Experts of a small language model: a softmax router.
Below are experts of layer 4 (counted from 0) of a mixture-of-experts language model. Rows are named router (the router's row for the expert), gate (a neuron's input weights, with its number), up (a neuron's input weights, with its number), down (a neuron's output weights, with its number) and show model dimensions 128-191. Each number is 128 + 24 x the weight over its row's rms, rounded and kept within 0 to 255.
Before each expert's rows: "comes before" lists some tokens at least twice as common just after its tokens as in all text; "gets" lists some tokens that make up at least twice as much of what it gets as of all text. This comes from a sample of Wikipedia text that the model never trained on. Tokens count by the router's weight.

# expert 32
comes before: " ", " he", " the", " is", " was", " it"
gets: " that", " |", " which", ")", "The", ","
router [ 78 124 149 184 146 149 129 156 106 115 132 168 137 124 120 117 102 117 132  84 105 129 130 159 137 103 161 126 125  95 128 119 127 137 131 107 137 117 149 128  88 156 103  91 161  97 130 186  91 152 141  86 132 109 135 142 166 110 129 132 104 121 148 118]
gate0 [ 95 133 109  84 140 121 184 122 139 119 127 127 121 131  97 139 148 116 185 176 107 143 165 108 109 163  85  70 164 147 159 115 133 117 116 153 118 126 185 132 149  89 129 158 165 141 132 136  85 129 127 126 113 129 114 100 112 145 129 147  76  89 148 145]
up0 [ 85 114 142 101 142 100 208 152 114 142 140 134 128  93 119 144 136 130 164 163 113 118 165 130 142 119 149  86 115 119 126 120 112 142 137 155 136 110 134 145 144 123 108 115 130  61 139 149 148 158 134 110 120 122 122  81 117 128 102 141  99  86 160 140]
down0 [137 132 108 135 131 154 107 121 155 127 122  93 150 153 112 117 134 131 118 150 134 106 145 135 156 114 123 137 137 111 110 120 105 116 166 127 134 127  97 132 135  84 112 141 147 118 105 138 125 103 120 148  86 122 124 114 113 190 141 122 107 154  67 107]
gate1 [ 92 163 141 139 110 151 131 149 154 116 113 146 105 108 109  88  96 129 131 113 162 110 124 121 135 142  72 103  80 146 107 167 139 111 108 120 120 103  75 123 130 115 142 109 169 168 159 122 141 135 123 172 107 138 142 174 128 147 115  76 113 135 151 102]
up1 [107 154 153 168  99 131 149 135 133 134 130 142 120 127 102  99 104 121 144  65 143 112 108 114 146  89 129 115  88 140 154 176  91 149 166 102 109 129 143  98 150 158 128 137 122 110 187 138 124 129 162 118 103 117 114 143 134 151 103  95 156  92 153 131]
down1 [122 115 167 172 174 159 144 129 120 144 104 120 115 121 140 150 143 115 129 140 138 137 179 127 134 157 149 122 138 178 117  83 112 118 145 130 161 120 103 124 137 138 106 153  69  94 109 143 136  96 123 111  97 124 117  81 106 110 133 165 102 115 141 145]
gate2 [130 117 137 149 109 146 154 118 136 155 120 123 142 125 155 140 116 111 132 176 128  96 120 106 131 142 142 118 139  93 149 121 106  93 205 129 148 134 133 168 105 148 103 130 130 186 131  99 104 121 136  86 141  91 148 143 102 127 100 135 121 136  92 123]
up2 [110 135 119 153 146 154 143 124 134 152 119 145 128 140 102 148 121 140 117 134 117 130 114 133  86 139 173 117 119 111 142 122 126 126 154 127 120 156 150 167 152 110  77 151 145 142 129 116  87  93 128  60 162 110 144 169 150 113 123 158 119  94 153 131]
down2 [148  93  99 112 129 139 102 116  98 143 137 157 125 117 128 172 148 136 144  99 136 134 118  94 122 163 175 104 167 117 134 151 117 138 136 129 112 142 119 118 163 102 140  81 132 139 105 170 139 121 142 132 121 161 134 134 106 134 157 148  97 115 112 129]
gate3 [170 135 164 129 142 108 119 102 139 130 115 107 129 161 123 129 133 131 101 103 156 105 120  54 146 128 158  97 138 147 139 141  92 134 114  84 111 122 133 146 123 121 131  97 104 124 126 143 136 135 158 136 100 121 134 150 105 134 143 156 147 158 145 166]
up3 [138 164 143 162 103  96 165 110 151 108 119 147 145 151 117  90 132 124 120 119 164  95 129  41 163 147 159  71 106 156 122 121  66 153 121 126 138 132 123 136 124 137 164  94 124 118 137 130 101 150 165  98 126 111 113 172 131 148 147 136 121 142 133 153]
down3 [121 145 156 137 112  96 144 128 146 102 136  95 146 127 110 156 132 117 118 116 138 106 112  82 111 144  96 111 121 126 150 160 156 133 146 153 157 135 141 165  89 133 137 158 145 141 101 148 117 143 159 167  97 133 130 111 115 122 104 121 118 168 157 158]
gate4 [115 155  94 132 120  49 135  76 105 126 128 163 145 124 141 124 140 124 162 152 141 128 147 132 124  93 101 147 133 135 121 131  98 149 130  97  84 112 165 163 139  72 127 116 100 165 128 156 150 143 115 140 162 121 118 133 144 154  69  85 123 140 114 103]
up4 [102 133 143 167 105  93 112 151 130 116 146 138 164 142 131 163 168 114 120 130 113 130 166 140 119 104 151 120 132 103 101 120 120 159 104  81 101 182 155 126 160  67 123 115 117 181 155 139 120 150  88 141 119 140 109 113 181 163  94  97 153 121 142 131]
down4 [123 145 102 137 143 125 123 100  96 137  87 100  88 126 158 123 107 138  99 106 108  76 150 142  98 108 125 123 157  87 142 121 132 132 127 126 145 141 133 113 118 126 138 127 114 101 142 118 114 119 137 166 111 126 167 150 128 168 126 123 161 137 144 115]

# expert 44
comes before: " ", " \"", " S", " -", " B", " R"
gets: " |", "-", " the", "|", " The", " a"
router [125 154  75 149 123 145 135 136 117 118 121 154 143  95 163 127  88  66 128 102 120 122 127 126  79 111 121 168 151 144 133 118 121 100 152 104 104  99 113 108 152 154 126 173 124 110 151 124 150 120  93 129 142 180  92 103 121 155 112 121 157 125 126  73]
gate0 [157 150  92 100 150 107 142 153 106 123 121 110 131 174 110 126 133 163 102 127  76  86 115 116 115 154  47 161 145 104 124 142 116  94  92 130 102 120 148 134  92 120 125 137 108  92 191 110 134 116  96 151  84 134 137 129 154 186 166 156 122 118 132 102]
up0 [118  98 118  95 121 123 149 129 124 141  96 101 156 132 114 123 103 117 153 158 110 145 142 106 177 103  88 124 116 143 141 137 124 108 101 144 125 131 137 108 104 137 121 132 135 113 153 107 154 140 119 129 115 106 139  96 134 163 123 135 127 117  95 100]
down0 [155 106 176 140 129 112 165 137  81 130 141 140 128 105 144 156 107 101 101  84 114 133 122 140 122 141 135 125 154 129 115 146 121 154 156 141 147 162 111 110 101 111 112 106  90  80  92  99 140 162  99 123 102 145  98 105 125 125 155 109 119 117 124 124]
gate1 [126 144 129 191 129 107 130 140 124 149 131 128 159 127 214 154 113 140  92 128 155 159 132 196 120 122  99 107 175 143 165 124 138 107 178 155 121 144 105 135 127 120  74 144 105 125 115 135 136  85 117 158 132 148 109 115 111 120 154  93 118 119 137 137]
up1 [145 188 146 122 112 119 187 172 139 168  99 121 157 100 151 148 123 145 133 109 113 157 116 194 144 128  72 124 168 119 156  98 116 119 180 151 148 155  85 158 141 110  91 166  98 112 112 137 122  85 112 167 114 148 148 128 114 167 146 124 109 153 138 150]
down1 [135 154 135 107 128 147 138 161 127 115 145 104 135 148 150 102 107 106 139 135 157  93 143  91 143 124 122 123 157 183  80  91 141 115 101 131 119 134 111 133 129 130 133 140 113 156 130 142 134 111  81 111 125 141 121 142 163 170 140 148 150 115 100 171]
gate2 [ 90 121 129  90 114  84 158 124 125 148 128 148 103 141 148 143 125  89 129 124  80 118  65 136 120 182 135 132 156 101 148 108 140 135 147  99 102 126 149 135 128 126 124 118 164 173 136  64 147  98 120 171 120 127 174 127 136  95  61  94 153 107 135 160]
up2 [ 92 123 125 109 127 121 127  90 139 134  86 157 104 135 134 141 126 111 135 104 107 165 104 166 134 164 136 138 168 128 154 116 131 178 153 129 149 168 167  96 162 159 110 124 148 162  95 106 167  74 129 169 106 147 148 160 102 101  81 134 156 119 168 125]
down2 [132 170 137 137 116 112 180 115 129 140 128 117 131  76 126 134 125 102 113 108  86 124 134 121 139 148 136 153 153 140 107 165 160 190 122 184 153  98 111 112 158 141 116  99 115 209 127 152 163 141 159 138 112 134 117 120  99 125 139  82 135 112 141 112]
gate3 [106 144 107 118 144 134 106  76 152 125 172  99 139 121 141 141 164 126 121 118 131 129 129 161 102  92 129 158 118 106 113 121 135 135 157 136 114 116 116 166 123 102 211  88 120 131  81 172 130 147 130 129 107 159 142 126 110 115 148 162 151 129 114 115]
up3 [141 149 126 129 147 106  83 123 117 140 154 130 128 121 111 122 137 116 121 111 158  98 108 132  78 119  99 183  75 111 135 129 141 165 130 177 108 121 127 148 106 131 147 115 106 126 110 117 100  93  86 167 118 152 137  75 142 100  89 132 134 119 140  97]
down3 [ 95 150  88 164 121 190  60 127 115 162 116 175 147  99 134 169 170 182 120 163  95 174 104 127 121  74 149 157 100 111 130 115 135 115 113 165  98 116 128 139 138 136 110 130 142 135 148 148 152 147 112 198 141 118 103 105 160 124 129 132 151 136 116 159]
gate4 [127 124  96  99 113 142 156 105 152 126 154 138 117 128 126 157 146 139 150 169 142 134 125 136 115 138  81 114  98  83 150 157 107 131 178 128 118  97 157 133 108 117 146 101 143 114 164 217 145 131 165 116 123 165 105 178 155 106 153  91 107 127  99 106]
up4 [117 104 108 119 128 113 146 103 150 122 146 163 107 138 145 124 140 123 115 163 128 127  89  93 102 128  99 119  95  88 115 162 112 146 139 114 103 142 139 107 102 114 126 123 186 123 146 186 152 122 144 112 106 132 130 146 159  64 131 109 112  94 105  73]
down4 [114  97 152 131  95 161 165 134 159 140 165 149  85 117  98 124 139 122 154  80 135 108 160 116 109 174 126 120 104 137 124  91 141 114  85  94 155 147 136  95 133 138 143 170 115 137 133 138 154 146 146 134 145 129 130 116 167 130 144 169 159 123 166 149]

# expert 10
comes before: "0", "6", "5", "9", "8", "4"
gets: " L", "201", "200", " c", "202", "199"
router [147 154 139 186 168 139 161 151 122 143 116 166 107 142  95 112 114 144 109 134 144 170 113 128 158 144 157 126 122 145 127 166 126 155  95 116 133  83 100 123  95 138 135 119 134 143 117 127 100 129 130 157 129  61 103  77 148 134 127 101 136 130 189 130]
gate0 [137 160 160 134 170 106 113 156 146 123 114 145 127 135 138 148 125 135 148 109 140 144 154 119 128 151 145  83 106 107 144 126 129 111 136  93 129 112 149 128 114 139 132 125 153 101 113 128 147 143 122  93 131 119 135  72 140 153 118  97 112 166 144 152]
up0 [153 148 166 140 147 138 128 163 160  97 113 134 134 145 138 127 127 152 150 104 176 173 151 145 114 189  99 122 131 119 128 147 135 129 117 112 153  93 124 116 139 145 131 154 117 124 103 139 105 129  85 129 116 134 121 111 122 129 148 117 111 148 166 109]
down0 [141 153 115 113 144 116 143 122  94 135 161 105 128 121 151 163 117 110 148  86 109  97  71 105 133 149 119 135 134 143 128 132 113 126 172 154  75 121  94  75 161 137 101 168  92 106 116 117 138 114 138  90 125 147 135 144 148 116 104 105  75 141  87 100]
gate1 [171 103 125 103  99  90 151 111  94 161 149 112 137 120 147 174 154 108 149 114 145  77 102 142 131 136 138 132 123 145 129 128 163 129 135 166 169 102  99 109 144 173 140 127 122  96 108 109 121 109 113 141 163 115  98  76 116 165 160 135  98 135 129 147]
up1 [143 128  76 141 136 139 116 110 123 178 113 154 133 130 125 132 162 102 124 132 154 122 120 134 106 139 158 119 149 135 121 146 144 144 134 156 166 114 116 164 117 124  93 138  89 127 149 104 101  89 130 135 146  93 116 148 117 135 136 135  94 127 119 128]
down1 [161 112 133 117  75 175 127  82 135 118 158 101 127 135 155 123 158  99 159 118 123 127 116 143 139  85 185 136 146 137 175 181 118 136  66  60 134 159  83 112 172 126 137 165 113  70 138 102 159 112 155  92 135  57 129 153  90 127 173 145 124  93  89 144]
gate2 [105 141 138 131 129  94 141 173 181 147 179 114 110 108 150  74 127 162 124 112 190 127 103 111  89 174 135 103 130 108 121 109 160 149 127  99 123  86 122 153 141 159  85 140 111 155 163 108 138 134 118 120 106 144 134 135 137 123 150 111 168 111 162 108]
up2 [122 118 120 125 128  83 128 151 159 136 173 100  73  99 145 108 152 172 125  94 176 132 106 123 103 189 132 119 146  89 128 116 168 165 108 124 131 121  87 125 142 146 123 136 169 130 143 117 118 113 136 108 123 117 112 123 124 133 157 120 160  71 157 113]
down2 [145  96 152  90 124 106 113 159 174 100 151 117 110 131 118 130 148 194 144 120 148 136 146 101 119 136 110 119 101 113 147  78 114 138 165 133 140 144 137 146  98 154 170 157 122 110 120 116 146  78 152 122 183 119 126 154  98 130 105 111 140  96 105 133]
gate3 [129 159 172 105 166 144 146 129  97 159  79 149 147 157 140 145 127 100 101 114 125 150 122 136 141 168 161 125 108 134 112 127 122  45  94 158  76 157 147 122 153 121 143  77 139 150 110 180 116 132 103  77 122 138 165 143 116 127 125  83 145 154 110  83]
up3 [103 164 116 116 161 160 128 135 104 190 102 151 128 156 116 169  94 132 106 111  73 119 144 110 113 183 152 143 124 136 139 136 141 102 107 131 100 141 136 105 166 116 125  49 163 161 113 180 119 126 145 101 152 120 103 143  92 151 126 130 153 162 107 124]
down3 [126 128 125 121 110 122 172 111 146 124 110 120 127 104 177 136  61 155 115 122 116  90 139 149 142 117 174 140 125 130 117 107  97  96 108 134  76 172  92 172 133 161 123 146 119 163 117 123 154 150 121 128 156 106 139 120 172 149 112 123 133 136 108  58]
gate4 [163 121 108 136 135 141 104 141 131 122 134 103 124 151 125 139 129  80  93 143 144 110 126 158 131  98  98 143 106 139 131 148 168 140  88 161 145  93 107 120 142 121 136 117 113 155 122 114 118 100 135 111 167 122 174 100  96 147 111 138  75  93 149 109]
up4 [152 124 144 130 125 120 116 142 168 150 101 128 105 179 119 142 146 109 133 127 133 115 114 162 102 153 101 140 117 135 133 130 133 144 102 159 180 110 120 128 182 160 143 131 147 146 124 113 107 113 139 149 137 103 164 122  95 130  93 143  53 145 154 114]
down4 [141 115 103 150 129 104 162 137 114 139 132 138 167 132 163 114 155 131 163 140 158 156 117 147 100 123 143 137  79 146 131 219 114 124 124 134  97 112 137 142 111 154 125 105 120 142 142  98 154 129 126 132 120 121 157 117  92 137 156 103  86  83 138 123]